Weights of a small mixture-of-experts language model, trained from scratch on English Wikipedia.
Experts: 32 experts in each of 7 layers, 176 squared ReLU neurons an expert, a sigmoid router.
Training: a variant of Adam for the experts, 246M tokens, 10644 steps.
Below are experts of layer 5 (counted from 0) of a mixture-of-experts language model. Rows are named router (the router's row for the expert), down (a neuron's output weights, with its number) and show model dimensions 64-127. Each number is 50 + 10 x the weight over its row's rms, rounded and kept within 0 to 99.
Before each expert's rows: a language model's description of what the expert responds to. This comes from a sample of Wikipedia text that the model never trained on.

# expert 29
Description: Sentence and line punctuation. Sentence-final periods, table pipes, colons, hyphens opening list lines, and == heading markers before a new sentence or line.
router:52 58 44 44 55 54 48 53 61 77 44 79 43 49 48 54 50 76 47 52 60 45 33 56 52 44 49 38 44 46 30 44 27 52 54 56 48 81 39 44 52 62 41 44 60 48 52 71 48 45 54 37 40 51 35 40 46 55 53 62 56 44 47 63
down0:72 49 47 42 38 53 44 30 51 66 46 46 58 53 50 47 42 42 43 55 37 46 41 46 44 51 69 56 36 52 30 37 43 38 32 42 46 49 48 58 33 43 39 38 57 61 67 49 45 59 53 51 48 44 55 66 61 49 56 47 40 42 54 43
down1:54 46 42 53 50 48 46 49 53 54 49 41 44 52 62 51 32 32 32 34 54 38 48 55 46 50 44 42 39 60 53 47 32 44 53 54 57 41 42 36 45 53 72 39 49 55 34 67 63 52 42 38 62 69 45 63 54 34 57 63 74 65 50 56
down2:43 47 69 36 50 46 53 31 47 47 47 51 41 65 68 50 24 51 40 58 50 65 71 48 37 51 57 51 49 52 44 40 60 46 51 51 48 37 47 60 51 48 50 46 52 45 50 55 60 52 54 36 52 45 44 48 53 52 44 47 55 37 60 43
down3:52 47 66 53 50 65 57 53 59 49 55 42 78 51 33 60 48 60 53 72 40 46 53 48 51 27 69 63 56 58 33 65 39 54 50 51 65 41 54 55 59 45 37 61 52 52 35 74 44 46 58 50 55 43 31 41 74 44 63 54 56 44 39 48
down4:67 69 62 54 44 67 42 47 46 58 37 58 56 29 42 33 57 57 25 39 49 44 62 50 42 58 47 48 39 47 62 64 48 49 37 44 38 51 40 36 48 39 57 64 52 59 49 65 56 40 49 59 48 52 48 47 53 57 51 66 40 52 68 44
down5:41 60 56 56 48 65 34 52 47 41 51 66 35 37 48 62 39 46 42 49 53 68 50 50 39 59 67 50 72 58 54 48 62 53 45 42 62 55 41 61 49 47 50 46 35 48 48 38 45 49 62 64 61 67 62 42 59 41 43 28 52 42 31 42
down6:52 58 43 47 70 34 52 22 62 40 33 46 62 46 38 56 55 32 64 54 40 53 60 57 44 58 47 51 46 47 47 41 48 37 43 40 50 47 34 55 25 43 48 60 59 47 66 61 43 54 41 76 48 56 57 60 34 46 60 54 52 49 44 66
down7:50 52 54 38 63 38 67 50 51 46 52 38 51 39 62 50 51 56 53 38 43 47 41 50 46 54 40 58 52 58 46 58 65 68 72 45 56 34 34 25 60 44 40 46 48 53 43 61 30 64 52 42 43 61 38 54 46 67 48 54 53 44 66 40
down8:51 41 57 56 60 63 50 36 43 61 60 73 66 51 53 46 37 61 49 43 47 70 55 46 57 54 67 43 50 39 50 46 52 47 58 58 65 49 54 67 47 51 61 51 52 53 69 58 57 54 49 55 50 28 41 56 57 43 28 40 53 51 39 49
down9:42 36 55 54 56 36 47 28 40 56 52 35 67 50 74 53 42 49 62 38 54 45 37 49 46 57 45 35 55 37 63 59 47 57 55 64 51 43 62 46 55 32 43 51 49 60 63 61 26 47 54 63 27 56 40 44 67 50 49 52 60 56 48 46
down10:41 35 52 61 42 50 51 42 49 45 36 56 58 56 47 54 39 40 44 56 43 52 55 45 37 45 64 57 46 60 47 34 57 54 35 51 57 40 39 53 38 54 65 47 58 47 48 39 36 43 45 40 51 44 57 47 32 38 32 57 38 55 41 39
down11:56 54 53 54 47 38 36 32 43 55 43 50 38 38 64 58 48 49 58 47 44 50 50 51 40 51 22 42 56 42 68 52 54 59 65 42 55 55 51 65 40 39 47 48 64 39 54 47 47 57 55 55 48 59 73 52 43 30 32 39 44 46 47 53
down12:59 43 76 54 51 62 48 59 60 46 52 49 53 41 52 55 47 49 64 55 33 38 57 61 66 37 43 59 52 56 50 66 28 70 46 51 61 43 62 58 56 48 46 59 60 36 39 68 41 48 59 47 38 38 49 55 74 57 48 51 56 38 58 61
down13:61 36 61 36 77 45 53 35 42 52 51 47 62 35 56 41 47 37 56 49 49 32 53 62 57 42 33 35 47 45 50 53 41 44 67 44 35 52 48 50 57 39 56 63 47 39 46 60 50 45 49 40 36 42 50 47 67 48 53 58 48 49 44 44
down14:39 67 41 53 55 55 39 50 42 65 51 76 47 43 46 48 55 49 64 61 49 48 55 57 48 48 67 46 48 33 45 42 52 49 52 31 48 42 46 52 38 54 60 44 44 38 71 39 49 43 70 52 42 50 55 58 53 62 73 58 30 53 41 37
down15:32 54 48 45 38 48 58 49 63 40 51 35 40 43 45 58 60 55 42 50 60 57 71 48 38 48 64 44 47 56 51 52 36 47 44 57 34 54 44 45 46 30 41 49 53 56 48 57 50 48 25 37 70 57 39 54 61 60 50 47 55 51 53 38
down16:55 59 37 46 45 44 35 43 52 55 38 60 50 59 60 47 24 26 47 35 63 39 55 50 49 59 56 50 61 38 45 33 37 43 48 49 54 47 50 28 58 50 56 37 61 48 59 55 44 24 52 73 48 50 63 66 42 56 42 46 51 42 59 43
down17:43 44 68 48 39 67 50 62 60 53 45 45 58 44 67 51 52 42 55 54 55 43 45 59 59 43 38 55 31 42 59 40 46 52 55 55 47 55 54 30 72 50 57 38 41 44 62 50 42 74 36 48 43 58 45 67 49 41 68 66 54 55 54 50
down18:49 66 62 47 43 41 36 45 52 66 64 61 58 50 43 45 54 47 47 42 50 50 61 56 69 45 31 38 55 43 70 66 38 46 55 42 65 62 64 49 66 55 40 42 46 49 44 51 38 55 61 56 30 56 65 69 51 42 45 44 54 37 47 47
down19:41 63 37 35 42 50 45 67 67 48 49 47 42 39 54 70 35 45 41 51 43 61 46 40 46 45 59 57 51 36 66 44 49 56 53 58 53 38 37 38 43 48 59 40 40 43 51 38 41 47 77 54 50 61 51 50 45 40 51 62 43 54 43 63
down20:47 47 48 51 38 51 71 52 37 44 56 67 62 44 42 64 41 48 59 55 43 49 44 41 60 52 59 56 54 50 43 42 50 55 44 42 40 52 44 46 42 67 36 51 41 42 50 56 59 48 46 55 61 53 50 44 37 53 42 50 45 40 48 58
down21:52 46 68 36 63 65 79 40 51 65 59 56 48 51 47 56 68 44 54 77 59 41 21 70 55 58 27 54 47 49 54 49 38 45 48 36 56 54 63 38 48 60 54 58 41 50 42 65 28 46 52 58 51 49 42 51 51 55 63 50 42 52 46 50
down22:74 41 47 50 54 24 46 47 46 48 36 32 48 53 58 54 50 41 47 44 49 50 52 51 30 42 57 49 59 46 55 40 50 48 59 46 47 59 60 45 48 50 68 46 61 43 55 47 56 48 56 63 25 56 65 34 58 54 52 53 42 49 56 40